From a checkpoint of a small mixture-of-experts model trained on Wikipedia: 12 layers, 48 experts in each of 12 layers.
Below are experts of layer 5 (counted from 0) of a mixture-of-experts language model. Rows are named router (the router's row for the expert), gate (a neuron's input weights, with its number), up (a neuron's input weights, with its number), down (a neuron's output weights, with its number) and show model dimensions 320-383. Each number is 128 + 24 x the weight over its row's rms, rounded and kept within 0 to 255.
Before each expert's rows: "mostly gets" lists some tokens that are sent to it at least half of the time; "raises" lists some tokens whose logits its average output raises strongly, later layers aside. This comes from a sample of Wikipedia text that the model never trained on.

# expert 25
mostly gets: "In", " during", " years", " until", " there", " since"
raises: " ", " the", " her", ",", " his", " their"
router [113 127 117 114 146 132 101 135 147 117 150 120  94 147 104 114 126 121 133 154 134 132 127  97 103 154 126  84 122 110  96  83 118 143 102 127 144 159 166 139 167 141 114 112 147 104 148 109 183 129 125 143  90 113 107 133 154  88 121 131 119 173 144 100]
gate0 [104 113  69 141 146 107 116 137 183 166  95  71 114 129 133 133 135 139 129 112  91 122 173 114 146 132 119 122 109 178 107 127 118 153  60 141 136 106 155  76 110 139 150 145 121 140 123 114 122  96 113 125 134 100 136 115 102  86  68 114 147 143 122 145]
up0 [124 164 129 154 115 103 117 137  92 135 153 150 143 145 141 126 140 153 125 118 140 133  98 166 104  98 126 132 128 175 128 117 159 102 124 154 135 147 136 150 134 105 133 165  96  77  87 123 131 143  78  88  98 131 126 149 108 122 150 121 133 124 105 124]
down0 [167 147 100 110 123 167  83 117 133 112 155 104 123 106 105 117 138  55 142 171 140 139 146 150 148  71 145 108 120 123 127 140 143 116 142 118 106 118  88 129 109 151 151 144 108  92  92 116 132 136 156 130 178 128 190 129 143 152 107 147 159  99  99 161]
gate1 [117 171 161 124 129 115  77 113 158 110 134 108 131  75 119 137 108 159 100 101 116  96 108 121 144 136 118  97 114 114  85 108 162 151 133 117 104 178 152 109  81 128 150 130 158 163 128 100 115 132  99 113 104 126  89 150 109 116 143  85 110 138 111 143]
up1 [112 153  84 153 103 131 168 161 142 125 164 116 127 118 142 110 155 119 106 145 154 159 177 130 113 141 116  92 143 130 126 127 142  91 184 150 147 146  75 135 144 101 102 116 159 103 156 135 123 104 137 107 144 123 125 108 154  92 165 139 131 132  98  95]
down1 [117 157 121 123 108 132 127 129 133 116 122 177 125 144 105 120 146 163  93 142 130 107 173 129 110 143 162 106 113  85 146 159 137 138 108 146 137 132 184 158 116 143 158 144 145 107 151 177 120 197 153 141 116 156 137 145 115 198 146 164 159 165  97 133]

# expert 13
mostly gets: " |\n", " first", " one", " c", " well", " US"
raises: "-", ".", ","
router [121 117 147 134 104 133 181 140 127 151 125 151 141  85  82  97 146 118 112 142  87 129 148 120 124 103  92 141 140 146 109 113 129 134 152 150 122 124  91 137 105 146 134 150 140  94 129  98 143 135 155 135 136  86 119  88 142 112 140 123 178 127  82 159]
gate0 [148 124 133 117  98 122  68 159 138 157  99 138  99 138 160 140 107 154 136 110 125 119 136 119 150 103 124 187  85 108 105 111 138 153 162 109 121  80 138 132 101 115 140 110 151 116 156  75 147 159 138 112 165 125 124 122 111 113 113 121 119 114 155 160]
up0 [125 133 173 119 117 134  86 122 127 141 110 145  99 128 134 164 129 123 181  93  96 109 129 154 192 109 101 131 143  99 127 135 124 130 176 138 137 151 159 120 121 138 144 131  80 105 129 103 108 108 128 109 143 122 131 138 148 134 153  91 125  90 132 174]
down0 [127 147 130 106 139 162  98 158 115 120 137 120 134 166 107 135  72 123 102 164 129 120 170 117  94 139 150 161 179 166  99 115 167 159 158 116 140 116 135  88 136 170  96 151 152 101  96 136 145 109 183 148 198 132 119  79 135  89 119  92 163 142 112 133]
gate1 [114 124 191  93 120 109 134 149 108 118 124 105 114 149 153 118 162 190 141 107 117 117 130 141 138  83 148  87 133  84 117 110 100 111 167 155 113 102 101 166 105 130 138 165 167 111 156 102 168 130 119 114 148  75 124  88 131 154 118 143 147 145 156 156]
up1 [128 133 121 154 159 102 120 114 130 143  87 152 158 146 130 172  71 120 111 124 115 133 141 132 119 163 127 136 143 167 138 121 189 133  92 109 153 166 114 137 130 115  94 137 112 130 151 179 122 171 100 131 129 132 163 144 130 113 136  77 112 132 113  75]
down1 [148 124 112 140 160 199 141 126 107 116 172 153 156 130 107 127 132 161 130 166 114  91  88  81 113 162 153 111  88 123 165 112  94 139 147 151 150 123 189 114 172 152 153 141 111 104 155 117  93 121  81 120 106 127 174 128 136 139 139 122 127 113 130 146]

# expert 35
mostly gets: " first", " known", " used", " made", " well", " won"
raises: " by", ",", " in", ".\n\n", ".", " of"
router [133 171 129  77 146 147 140 103 118 163 147 172 131 122  97 157 115 155 121 113 128 129 108 181 144 105 127  99 124 125 117 153 106 117  97 128  95 139 142 103 140 142 129 134 165 110 172 138 129 131 113  88 121  93 102 114 137 175 129  78 156 101  98 130]
gate0 [145 124 101 188 139 124 130 110 125 147 143 140 171 137 123 128 111 149 136 130 121 122 144 145  72  98 130 104 155 154 106 155 147 155 165 160 137 122 151 101 125 123 113 153 112 103 130 148 185 114 137 108 105 105 141 115  93 143 140 148 130  76  83 141]
up0 [124 163 125 121  79 147 110 121 139  77 126 153 174 138 140 114 146 119 168  70 100 131  96 159 107 103 186 166 108 147 151  96 131 137  97 139 114 162 118 179 117  87 133 122 139  92 160 136  99  71 118 143 145 149 131 163 125 107 105 104 120 131 140 103]
down0 [104 100  87 146 117 172 116 107  75 129 116 144 110 139 149 146 118 140 112 136 102 168 173 144 158 119 107 118 139 147 169 158 154 111 127 128 134  70  85 148 142 150 140 110 131 131 180 132 116 137  99 143 129 167 107 168 168  65 101 157 112 133 140 120]
gate1 [131 110 187 122 114 131 131 156 144 111  98 106 116  59 121 123 135 163 139 101 127 153  88 156 116 122 134 140  90 116 127 157 137 129 163 138 105 147 116 130 138 172  91 101 142 158 142 128  99 134 139 128 119 116  94 117 175 133  75 142 172 100 136 110]
up1 [141 115 167 100 157 113 100 125 136 120  72 143 129 100 136 140 130 161 161 101 140  77 125 139  84  98 176 153 142 175 103 134 155 126 147 124 185 146 102  57 154 166 111 153 125 114 132 114 141 139 163 104 104  92 146 115 173 149 125 143 102 124  93 167]
down1 [116 170 137 171 108 179 184 123 121 151 105  91 140 113 132  98 124 128 116 115 135 131 144 165  89 115 133 175 129 107  92 160 122 147 147 140 159 153 133  80 132 155 138 150 135  86 142 145 112 117 224 106 123 140 120 115 122 131  92 146 141 123 110 173]

# expert 41
mostly gets: " P", " L", " D", " W", " T", " N"
raises: ",", " and", " they", " between", " for", " on"
router [129 128 171 127 140 150  99 146 144  99  87 151 129 101 107 108 120 105 113  85 141 199 127 132 175 124 154 101 120 162 125 171 142 167 119 108 117 133 132 148 135 114 137 157 117 132 143 127 131 107 147 166 129 176 107 127 147 116 135 119 144 149 143 127]
gate0 [135  64 128 119 157 114  92 125 138 132 127 124 141 171 135 103 112 143 157 122 130 165 133  94 145 107 126  75 143 143 105 158 169 147 112 123 146 107 164 107 134 132 108 101  89 144 144  59 130 149 116 151 119 177  96 149  68 100 122 122  86 119 136 151]
up0 [ 95 131 121 162 120 105 153 115 119 118 120 102 117 149 143 138 168 159  91 102 179 148 141 147 160 111 105 114 154 138 142 155 160  91 106 112 116 116 145 100 168 155 142 109 118 144 123 144  77  97 115 160  85 113 157 111 164 138 141 141 116  83 190 123]
down0 [123  98 119 101 114  95 173 118 130 116 123 138 128 102 143 145 136 103 128 105 148  67 128 116 130 138 160 149 120 114 130 101 139 169  93 130 123 119  99 101 136  73 102  73 136 143 120 125 129 167 155 105 153 113 116 110 147  93 106 128  86 107 141 145]
gate1 [100 150 128 143 102 157  82 148 149 152  96 134 141 126 122 139  79 121 145 134 122 157 121 121 121 145 128 151 143  97 134 119 133 150 124 140 107 158 139  97 103 143 145 140 130 118 151 113 132 150  78 174 115 137  84 131 109 129 155 131  91 143 109 113]
up1 [130 146 140 144 159 139 194 117 118 161 159  92 118 154 134 126 150 110 112 136 133 105 125 163 112 133 109 136 134 140 108 113 149 112 120 118 157 133 118 170 122 103 107  70 121 151  76 114 137 131 129 106 133 124 141 163 108  92  82 133 141 120 128 124]
down1 [135 122 161 162 159 143 144 131 129 156 152 160 147 101 142 101 117 180 128 113  99 117 133 126 109 170  87 114 103 131 160 119 114 161 132 142 103 134 100  72 131 119 148 107 121 105 120 117 142 117 151 132 154 154 149 146 128 119 112 151 105 106 131 130]

# expert 14
mostly gets: "″N", "°N", "born", " born", " –;", " located"
raises: " ", " in", " the"
router [ 87 141 119 165 133 135 107 147 145 107 122 109 153 128 136 129 116 155 165 103 180 148 133 141 137 128 112 107 132 114  89  94 155  95 107  89 167 156 171 131 129 122 106  84 116 149 128 142 106 133 143 165 110 157 115 167  74 114 110 170 119 159 161  91]
gate0 [118 118 130 133 108 143 107 135 120 132 103 114 153 106  89 111  77 154 138 132 196 112 139 128 148 108  99 127 131 120 122 110  86 102 118 142 158 145  85 142 115 128 108 123 130 115 139 127 130  97 117 104 146 154 103 127 102  79 118 151 119 170  89 125]
up0 [109 115 131 117 140 123 140 157 112 171 133 142 141  56 108 128 140 139 151 160 159 108 134 176 169 106  99  83 121  71 135 134 121 144 134  85 121 136 108 110 149 102 129 118 121 132 135 137  98 108 139 129 153 171 105 167 103 139 161 146 110 139 113 131]
down0 [125 130 145 106 107 169 141 137 132 133  86 132 126 132  78 125 143 101  99 149 142 101 175 102 169 126 160 139 135 111 168 122 109 133 142 132 126 131 132 126  83 103 121 116 134  95 122 118 187  75 146 112 124 146 132 142 111 119 175  56 115 134 130 130]
gate1 [131 116  94 142 116 117 138 168 135 113 113 102 181 169 160 125 109 155 132  89 177 116 125  98 143 100 126 123 147 128 116 110 151 176  95 151 160 117 114 139 143 132 142  97 146 104 173 124 140 156 110 117 115 147 135 147  73  95 139 117 168 109 145 108]
up1 [121 138 163 115 139 126 126 106 123 112 143 141  68 122 117 102 151 135 153 164  84 142 143 126 117 112 150 153 119 114 120 181 110  83 171 117  78 118 101 130 128 144 115 160  98  78  81 149 125 111 147 176 105 118 124 112 185 154  96 163 110 121 135 117]
down1 [ 95 120  95 137 121 115 131 158 163 135 107 131 190 133 151 140 112 100 150  69 136 118 130 129 115  96  88 127 170 144 113 124 157 139 124 151 141 149 134 131 181 135 158 125 156 142 112 104  98 153 111 110 100 106 137 165 107  96 114 152 108 105 166 114]

# expert 47
mostly gets: " and", " but", " or", " including", " &", " based"
raises: " the", " its", " a", " in", " by", " their"
router [160 145 140 151 131 135 126 116 150 136 173  94 148 154 121 159 131 116 165 128  99 135  84 173 118 167 106 145 152 141 117  95 117  83  97 158  82 118 143 140 113  94  91  95 127 157 132 106 116 138 111 109 152 101  92 137 115 112 114 119 161 158  94 144]
gate0 [126 163  97  80 131 165 122 144 134 178 139 138 135  85 148 138 100 103 134 152 130 118 151 168 140  99 110 128 161  77 135 139 139 120 119 133 144 146 185 164 168 142 128 129 101 150 141 170 185  98 118 139 153 131 136 138  96 152 143 110 153 105 113 123]
up0 [ 79 134 134 141 104 117 172 111 132 158 154 100 103  80 129 168 145 130 142 134 109 129 121 164 132 130 123 125 125 146 115  98 117  87 106 123 124 160 138 141 162 148 125 122 134 147 147  95 140 131 136 106 136 103 124  86 112 138 125  74 159 134 137 109]
down0 [145 132 151 136 139 122  95 108  99 112 135 134  94 135 122  81 162 130 149 134 127 119 143 107 126 122 102 128 108 125 153 141 141 116 137  84 102 128 131 114 111  89 157 154 141 127 114 117 103  93 152 151 118 118 153 136 182 141 167 137 102 122  98 125]
gate1 [111 118 123 112 120 116 138 144 106 125  97 119 164 153 143 129 157 153 127 126 185 149 147 150 146 122 114 145 136 114 151 123 154 136 149 155 148 128 190 106 163 134  80  61  91 190 146 181 104 155 169 136 112 137 128 150 148  92 144 133 111 162 161 137]
up1 [119 119 139 135 140 147 161 122 134 116 169  95 166  84 123 118 118 126 154 156 127 174 134  92 146 151 135 120 133  78 120  88 135 118 151 120 102 100 143 107  99  93 134  80 107 129 128 149 155 133 156 116  91  90 115 151  91 152 144 132 137 165 104 191]
down1 [124 129 107 146 140 104 146 105 127 140 154 105 140 124 125 158 109 141  97 161 128 116 105 112 107  52 121 144 121 142 133 117 119 112 146 109 172 105  61 140  75  70 121 113 116  82  94 110 120  86  98 100 106 130 164 145 114 138 138 108  74 124 147 134]

# expert 42
mostly gets: " In", " during", " released", " held", " known", " out"
raises: " the", " at", " by", " this", ",", "\n\n"
router [129 146  94 133  81 130 129 141 151 156 138 160 113 156  93 154  95 133 156 129  93 154 121 157 107 135 128 118  81 124 124 113 126 125 112 105 108 140 159 125 131 115 153 125 156  96 166 106 121 164 123 109 121 109  82 120 133 121 129 116 143 130  97 121]
gate0 [115 149 154 105  96 129 107 114 141 119 147 153  60 123 131 103  95 151 145 177 150 131  97 180 130 120 126 123 136 107 130 173 105 122 134 105 164 150 136 118 157 140 124 118 101 150 149 111 114 119 161 156 119 136 139 159 122 132 152 115 112  85 124 103]
up0 [154 150 128 136 129 158 163  99 121 129 114 117 103 112 178 128 119  88 108 115 140 137  98 137 128 112 135 142 137 100 104 110 122 175 145  68  92  90 132 102 120 120 109 136 101 182 104 182 158 133  98 121 125 155 143 125 143 135 131 108 105 163 112 169]
down0 [156 122  98 166 121 142 128 141 126 127 123 144 118 102 142  94 121 113 142 129 145 114 116 150 160 132 137  90 160 121 111  88  86 148 150  91 136  96 158 184 132 104 115 111  87  96 130 108 175 142 161 119 100 150 114  93 109 131 157 161  55 156 129 123]
gate1 [116 146 131 166  87 116 104 112 149 146 158 120  90 113 128 146 170 116  75 140 100 137 124 170  85  98 151 144 113 152 122 131  76 121 132 137 132  83 146 159 172 131 111 156 117 140 108 138 152  99 119 138  87 104 144 145 120 106 105 114 116 116 126 127]
up1 [158  84 147 101 114 112 131 126 148 107  89 111 103  83 132 107 123 138 121  73 158 119 138 137 168 116 112 130 133 137 112 129 137 148 110 194 111 123 119 133 121 131 202  97 115 143 118 115 120  99 142  96 132 138 132 145 127 124 127 121 142 142 124 125]
down1 [117 116 139 165 138 140 144 105 132 101  89  84 114 112 143 116 119  52 128 155 172 150 122 127 160 102 113  85 115  84 144 125 125 128 122 103 148 179 139 162 123 143 138 117 136 127 144 152 100 164 154 151 128 163 139 134 157 135 123 113 124 138 152 110]

# expert 19
mostly gets: "==\n", ".\n\n", " ==\n", ").", "==\n\n", " Ch"
raises: " and", ",", " (", " |", ".", " to"
router [125 115 144 108 155  97 103 116 122 148 116 142 105 142 176 114 137 117 106  89 151 155 140  98 112  85  99 166 142  88 156  80 128 187 156 120 176  98  93 116 156 100 148 115 109 155 138 186 150 111 144 123 153 132 139 126 106 137 146 108  88 118 132 116]
gate0 [ 78 138 140 148  88 120 102 160 139 160 100 152 130 158 121 119 149 159 107 127 159 136 117  92 141 149 139 130 155  94 150 125 167 132  93  90 159 101 144 108 118 168  79 156 132 121 109 162 103 139 110 152  92  98 105 151 132 137  65 162  69 122 140 151]
up0 [119 141 100 146 114  70 176  99 111 144 146 144 164 158  89 141 148 105 115 141 157 100 159 129 110 120 122 128 148 166 151  92 125 122 104 157 106 128 144 109 125 114 154 138 139 178 139  94  91 171  93 107 118 123 129 153  92  88 102 125 123 125 120 119]
down0 [165 135 139 148 177 126  93 125 164 138 106  87 118  99 102 110 143 153 147  96 136 174  87 129 172 138 114 106 121  89 134 145 123 134 130  60 156 165 181 133 137  91 152 147 115 139 124 163 123 111 109 128 112 136 118  93 117 130 126 127 116 109 159 129]
gate1 [118 132 128 122 118  90 153  68 130 104 157 119 127 140 111 131 152 143 100 121 167 151 139 119 160 112 148  94 154 155 111 107 100 162 144 111 132 177 127 131 134 138 150 164 139  91 117 122 102 150 179 128 141 115 147 135 107 135  76  88 121 125  72 105]
up1 [109 155 135 171 126 157  79 121 128  92 165 131 103 143 129 118 120 114 119 119 140 137 132 145 133  82 119 118  86 143 137 121 102 145  65 106 131  65 121 127 104 130 118  95 184 123 170 107 123 124 120 125  86 152 120 126 113 162 116 182 124 174 104 120]
down1 [138 122 119 127 180 121  97 158 147 128 157 113 132  71 157 129 101 121  81 159 136 125 120 117 107 112 138 133 145 122 110 131 135 138 129 136 153 108 146  90 103  88 121 135 130 130 116 110 101 124 116 121 125 141 173 118 153 153 104 146 156 134  80 144]

# expert 39
mostly gets: ",", "),", "\",", " |\n", "',", " areas"
raises: " ", " a", " the", " with"
router [170 112 136 172 142 114 171 121 145 101 118 141 120 131 165 163 117 137 155 148 126 146 147 101 139  85 133 128 139 125 121 102 129 146 145 123 164 150 133 167 144 105 156 109 118 113 161 114  99 160 142 134 121 144 195 117 127 160 129 138 126 124 146 153]
gate0 [134 106  94 103 112 125 110 107 141 162 137 134 133 131 110  79  61  80 150 124 149 140 114 108 133  93 110 122 101 130 131 112 100 112 110 154 118 143 128 139 112 120 140 131 148 118 124 124 126 162 126 146 157 129 120 200 149 136 118 122 164 176 147 142]
up0 [166 151 168 144 135 123 143 106 132 148  99 126 119 133 166 140  80 133 127 140 114 123 133 140 100  85 121 122 157 129 137 103 103 138 160 131 125 146 104 106 166 140 122 122 151 111 154 121 137 162  98 101 111 111 147 129 106 106 154 100 144 120 111 147]
down0 [118 158 132 112 154 154 141 123 120 106 155 130 102 125 111 116 138 148 114  90  91 125 147 140 158 129 167 135 141 164 141 137 147 164 139 127 176 142 110 117 116  99 165 136 112 153 143 122 145 149 111 160  82 127 155 115 146 129 116 111 141 131 142 116]
gate1 [103 165 187 157 107 111 142  96 108  78 141  82 121  88 107 157  82 104 129 138 145 167 148 109 155 168 144 111 110 135 111 118 113 119 126 133 152 150 190 128 172 152 141 172 144 109 106 138 107 116 129 114 181 141 126 121 155 105 172 128 104 118 118 120]
up1 [125 145 109 137 119 122  80 107  75 152 121 107 131 120 126 142 118 138 118 107 146 117  87 143 134  99 122 112 153 112 136 134 133 137 141 156 133 129 129 109 118 108 134  98 141 103  81  85 109 136 138 108  97 105 104 133 116  76 123 154 134 100  99 156]
down1 [122 122 130 169 123 164 142  96 100 134 116 148 144 171 168 116 110 120 155 130 129 120 141  79 145 131 139  97 120 138 167 160 107 146 134  99 157  80 129 112 152 103 123 126 109 161 133 112  99 120 118 150 125 161 165  96 107 112 145 107 162 128 174 144]

# expert 34
mostly gets: " c", " R", "c", " t", " p", "t"
raises: "i", "ul", "ant", "ain", "ay", "ah"
router [177 163 154 115 137  98 137 133 119  83 114 126 124  91 162 119 130 138 110 117 162 157 120 126 115 109 126 103  81 125 148 176 117 107  78 153 135  81 102 153  75 115 155 178 117 100 103  90 136 154  97 136 145 111 106 129 142  97  98 117 157 126 148 119]
gate0 [102 156  99 128  87 121 147  79 132 135  88 126 124 123 119 126 109 142 157 129 152 135 116 131 139 150 138 140  82 134 131 156 128 143 102 123  91 124 108  99 118  90 116 144 123 149 124  91 179 146 142 105 122 109 115  96 125  87  80 103 148 135 141 102]
up0 [135 111 122  95 158 139  82 152 109 115 154 143 135  85 130 118 178 157 113  95 115 102  97 120 147 139  97  92 163 134 106 162 168 132 188 120 142 141 177 109 174 108 107 115 157 125 111 173 124  83 178 140 147 145 112 137 117 105 161 143 127 135 131 111]
down0 [122 144 114 169 180 141 147 163 139 187 116 176 129 145 173 121 118 130 140 111 119 110 133  86 143 125  83  92 144 126 102 150 143 139 128  95 101 133 151 136 188 105 105 157 166 112 118 149 135 116 135 148 134 136 124 208 126  99 120 102 149 112 179 131]
gate1 [134 106 142 133 120  94 103 142 126 156 155 100 146 117 125 117 113 136 107 155 134 169 138 151 120 130 131 161 136 119  95 143 115 168  89 103 125 122 145 127 137 142 109 116 105 150 132  91 131 145  99 123 122  70 117 156 116  87 104  91 106 124 129 157]
up1 [110 156 123 104 124  86 111 107 144 111 168  99 103 124 162  93 119 148 164 153 133 161 114 139  83  84 149 122 101 106  71 134 102 137  97 128  79 114 141 156 127 142 146 115  83 105 131  92 145 165  84 138 103  92 152 157 162 117 131  88 131 130 140 140]
down1 [166 124 111 129 162 110  77  94 143 109 123 143 117 150  59 122 119 169 160 125 122 138  91 143 160 149 106 200 135  84 134 131 107 126 111 153 129 117 116 143 158 123  90 149 162 131 115 139 143 135 122 121 151 121 141 130 165 117  90  95 164 118 132 128]

# expert 3
mostly gets: " and", " &", "″N", " de", " or", "',"
raises: " was", " is", " has", " took", " takes", " does"
router [132 120 178 180 144 148 130 103  98 106 112  94 107 130 156 160 137 136 120 142 127 131 102 123 102 127 138 132 102 146  98 103  82 123 168 112 141  87 118 172 121 118 105 136 142 197  96 124 115 107 127 145 115 121 177 138 126 144 175 120 137 111 131 175]
gate0 [136 156 147 152 106 131  66 126 137 136 101 120 107  93 118 121 167 152 139 139 162 171 120 106 162 108 112 168 123 101 118 125 138  89 130 136 103 114 172  83 184 149 121 138 132 162 135 126 100 162 117 154 114 173 119 131 149 124 143  83 132 127 144 150]
up0 [121  95  78 105 128 133 108 145  88 143 133 123 142 125 123 100 112 119  95 132 160 128  96 123 154 136 100 146 119  80 157 139 136 145 110  98 122 139  85  91 121 157 137  93 107 119  97 116 148 155 118 146 121 145  70 185 151 102 149 127 126 157 133 115]
down0 [142 139 160 144 136 148 106 126 120 121 107  96 110  94 142 108 166 103 167 158 125 135 111 101 105 145 120 149 113 141 191 145 135 124 124  76 136 168 110 113 172 121  96 134 136 122 146  72 137  99 138 134 108 159 121 132 137  80 189 113 126  92 156 123]
gate1 [ 75 102 151 129 118 135 165 139 120 141 100 113 136 119 138 152  93 150 126 129 128 170 138 137 154 100 138 101 116  93 123 118  98 119  79 141 128 151 152 120 175 132 116 167 115 102 114 112 125 117 143 179 123 119 119  96 126 143 175 149  93 123 189 160]
up1 [ 93 138 167 139 108 148 172 107  86 132  69  96 119 108 100 146 138 158 131 150 133 193 139 128 110 107 102 111 120 110  89 111 104 153 136 122 114 127 182 163 196  89 111 149 146 106 122 125 131 137 144 155 113  94 154 118 124 120 158 147  98 126 133 107]
down1 [120 139 153 114 123 154 116 117 130 101 153 148 131 110 144 102 110 119 162  94 114  92 145 129 139 162 131 155 144 157  87 144 163 113  97 126 121 137 108 180 120 144 123 124 145 125 125  68 139 157 137 115  93 163 151 161 117 120  61 141 111 106  91 102]

# expert 36
mostly gets: " March", " film", " April", " September", " season", " War"
raises: ",", ".\n\n", ".", " of", "\n\n", ".\n"
router [110 108 149 107 136 125  81 148  98  95 157  91 162 144 106 157 114 136 166 134 119 138 118 129  99 129 145 167 115 150 125 109 143 144 122 162 193 141 126 124 126 161 129 123 145  83 125 123  89 155 120 132 130 116 159  91 149 171 125 104 137 118 103 112]
gate0 [115 144 165 122 102 109 120 143 136 137 118 102 157 120 146 151 147 123 121 186 117 153 130 170 134 174 141 118 135 130 157 110 136 125 183 150 109 180 129 159 140  99 129 153 155 153 115 117 100 117 157 103 122 103 122 154 136 136 162 126 133 148 127 124]
up0 [110 124 109 138 103 137 102 121 157 131  98 118 147 148 107  90 143 194 140 123 124 107 140 106 112 169 121 140  88 111 119  97 139 130 168 114  81 137 100 140  76 120 143 136 156 101 171 128 148 153 125 149 142 124 156 150 137 169 145 122 116 176 136 137]
down0 [115 123  89 168 141 172 117 117 180 133 136 128 150  95 107 133  92 119 145 122 146 103 126 156 121 126 145 158 131 161 147  74 100 137 146 147 129 154 108  95 101 123 106 157 147 117 146  77 115 100 102 123 120 123 152 115 149 136  81 139 136 113  97 105]
gate1 [130 153 186 100 113 127  97 120 131 115 140 144  99 130  95 166 131  73 104 153 120 172 120  92 165  75 169 110 191 117 139 110 147 142 116 150 143 171 129 106 144 126  75 180  98  96  78 122 140 129  81 130 143 139 105 101 152 127 159  89 106 119 111 109]
up1 [128 135 124 120 135 124 146 131 114 140 126 143 116 126 132 155 105 145 108  95 134 128 121 115 137 124  73  77 152  76  79 130 130 151  99 150 162  73 117 133 125 117 127 159 135 100  84 191 200 121 121  66 126  99 135 148 114 123 125 132 150 135 147 155]
down1 [120  67 135 118 163 142 111 123 162 162 101 150 145 114 160 151 116 104 148 140 127 168 120 160 103 102 155 107 110  96 132 125  88 122 115 178 159 109 160 148 138 118 126 173 167 159 162 119 108  93 123 127 164 126 153 188 137 155  92  72  96 107 148 112]

# expert 7
mostly gets: "j", "ib", "ud", "az", "ik", "iz"
raises: " and", " of", " in", " by", " on"
router [152 124  91 140 127 120 112 112 155 140 130 104 179 150 190 164 148 136 114 132 158 139 128 167 102 129 170 177 115 148 151 117 148 134 151 133 129 111 122 130 133 140 169  89 120 122 154  96 125  90 122 186 150 111 143  87 151 127 118 139 126 151 122 145]
gate0 [103 125 129 173  91 150 145 153 147 168 121 142 122  92 100 165  93 127 165 122 142 123 132 141 131 154 133 154 121 115 133 130 141 112 143 137 139 131 171 140 131 103 126  67 147 134 120 148 115  73 120 128 153  96 128 167 115 154 115 124 154 102  78 123]
up0 [127  91 154 111 111 142 146 167 128 109 141 159 152  93 125  97 100 161 129  99 117 125 175  66 107 134  84 135 136 131 108 122  99  92 129 148 139 141 109 150 114 126 131  93 146 126 118 151 119 167 134 141 110 135 154 131 101 112  99 146 147 115 165  97]
down0 [ 98 115 137 110 141 138 114 116 127 137 146 122 111 148 123 140 134 131 116 124 127 118 102 112 113 134 129 130 125 117 133 158 144 119 132 117 172  87 127 198  79 149 145 112  99 142  83 152 148 121 117 138 131 147 129 140 152 115 154 149 126 118 150 134]
gate1 [ 71 118 149 115 123 117 144 112 134 128 130  80  86 142 124 175 114 126 133 144 138 148 117 174 133 124 118 135  94  82 130 120 136 132 124 113  94 135 133 111  92 147  94 135 150 142 146 159 127 157 157 130 133 130  95 110 110  98 141 124 153 166 134 117]
up1 [165 148 114  87 134 166 107 106 115 123 136 134 148 155 136 114 132 126 127  87  94 139 106 101  96 136 153 133 127 163 131 147 149 110 146 123 149 124 171 125 126  86 133 167 116 160 121 192 108 114 142 135 184 137 103  98 136  98 134  87 133 120 164 117]
down1 [160 142 106 115 148 118  92 154  83  67 142 102 150 134 116  96 171 147  87 126 126  78 135 137 108 117 165 123 138 149 119 100  91 141 129 123 118 146  96  77 127 133 137 161 104 128 125 126 122 164  90 154  88 132 126 104 106 103 134 133 115 143 118 137]

# expert 9
mostly gets: " American", "er", " York", "en", "ley", "ine"
raises: ",", " and", "-", ".", ";", "/"
router [108 158 142 136 188 128 103 104 146 119 115  93 131 119 179 100 107 110 140 154  90 107  92 135  85  87 139  82 116 127 153 187 142 131 125 120 133  94 122 146  86 146 145 162 128 138 166 110 148 147  89 175 113 150 123 131 161 154 123 120 105 138 118 130]
gate0 [132 128 126  89 146 158 135 112 140 134 147 125 152 102 124 162 124 144 111 186 107 148  88 136 119 135 161 107 160  75 101 134  92 120 123 147 114 144 181  84 121 114 112 123 128 139 123 114 133 134 107 125  99 114  92 113 109 134 159 144 126 102 101 158]
up0 [134 119 150 126 109 122 122 145 131 147 100 146  73 155 105 105 170  94  98  81 158 140 105 146 186 118 119 121 140 117 117 122 155 111 103  96 139 112 138 164 125 132 120 135 124 135 112 163 124  95 144 107 157 163 109 120 113 116 137 107 169 151 166 114]
down0 [111 116 125 125 105 100 157 149  97 144 106  94 137 139 146 115 103 156 111  88 123 153 145 131 102 143 124 139 103 135 162  94 187 175 164 108 159 119 124  74 163 147 166 126 117 142 161 135  67 101 151 171 165 134 170 143 170 109 125 152 136 169 181 157]
gate1 [116  94 131 156  98 106 127 114 149  94 112 117 154 114 141 149 146 104 134  77 109 126 102 128 155 136 192 122 125 109 144 108 115 162 101 162 134 116 105 131 113 111 116 133 150 148  71  78 139 114 110 103 114 138 104 129 113 113 100  97 116 103 158 136]
up1 [104 126 102 124 155 183 127 136 177 129 104  96 148  92 149 135 152 103 127 144 133 107 112 103 133 111 126 114 114 104 171 137 122 109 182 101  84 138 116 179 128 152 106 126 157 115 114 100 180 116  68 134 111 142 125 113 141 108 126 160 105 109 138 124]
down1 [165 110 144 125 155 135 141 121  82 102 126 102  88 145 144 142 138 156 165 146 118 137  66 157 143 121 115 142 124 123  95 120 116 140 170  95 146 153 130 180 116 127 129 110 102 139 132 145 118 185 118  97 151 114 165 114 136 112 145 122 146 142 116 102]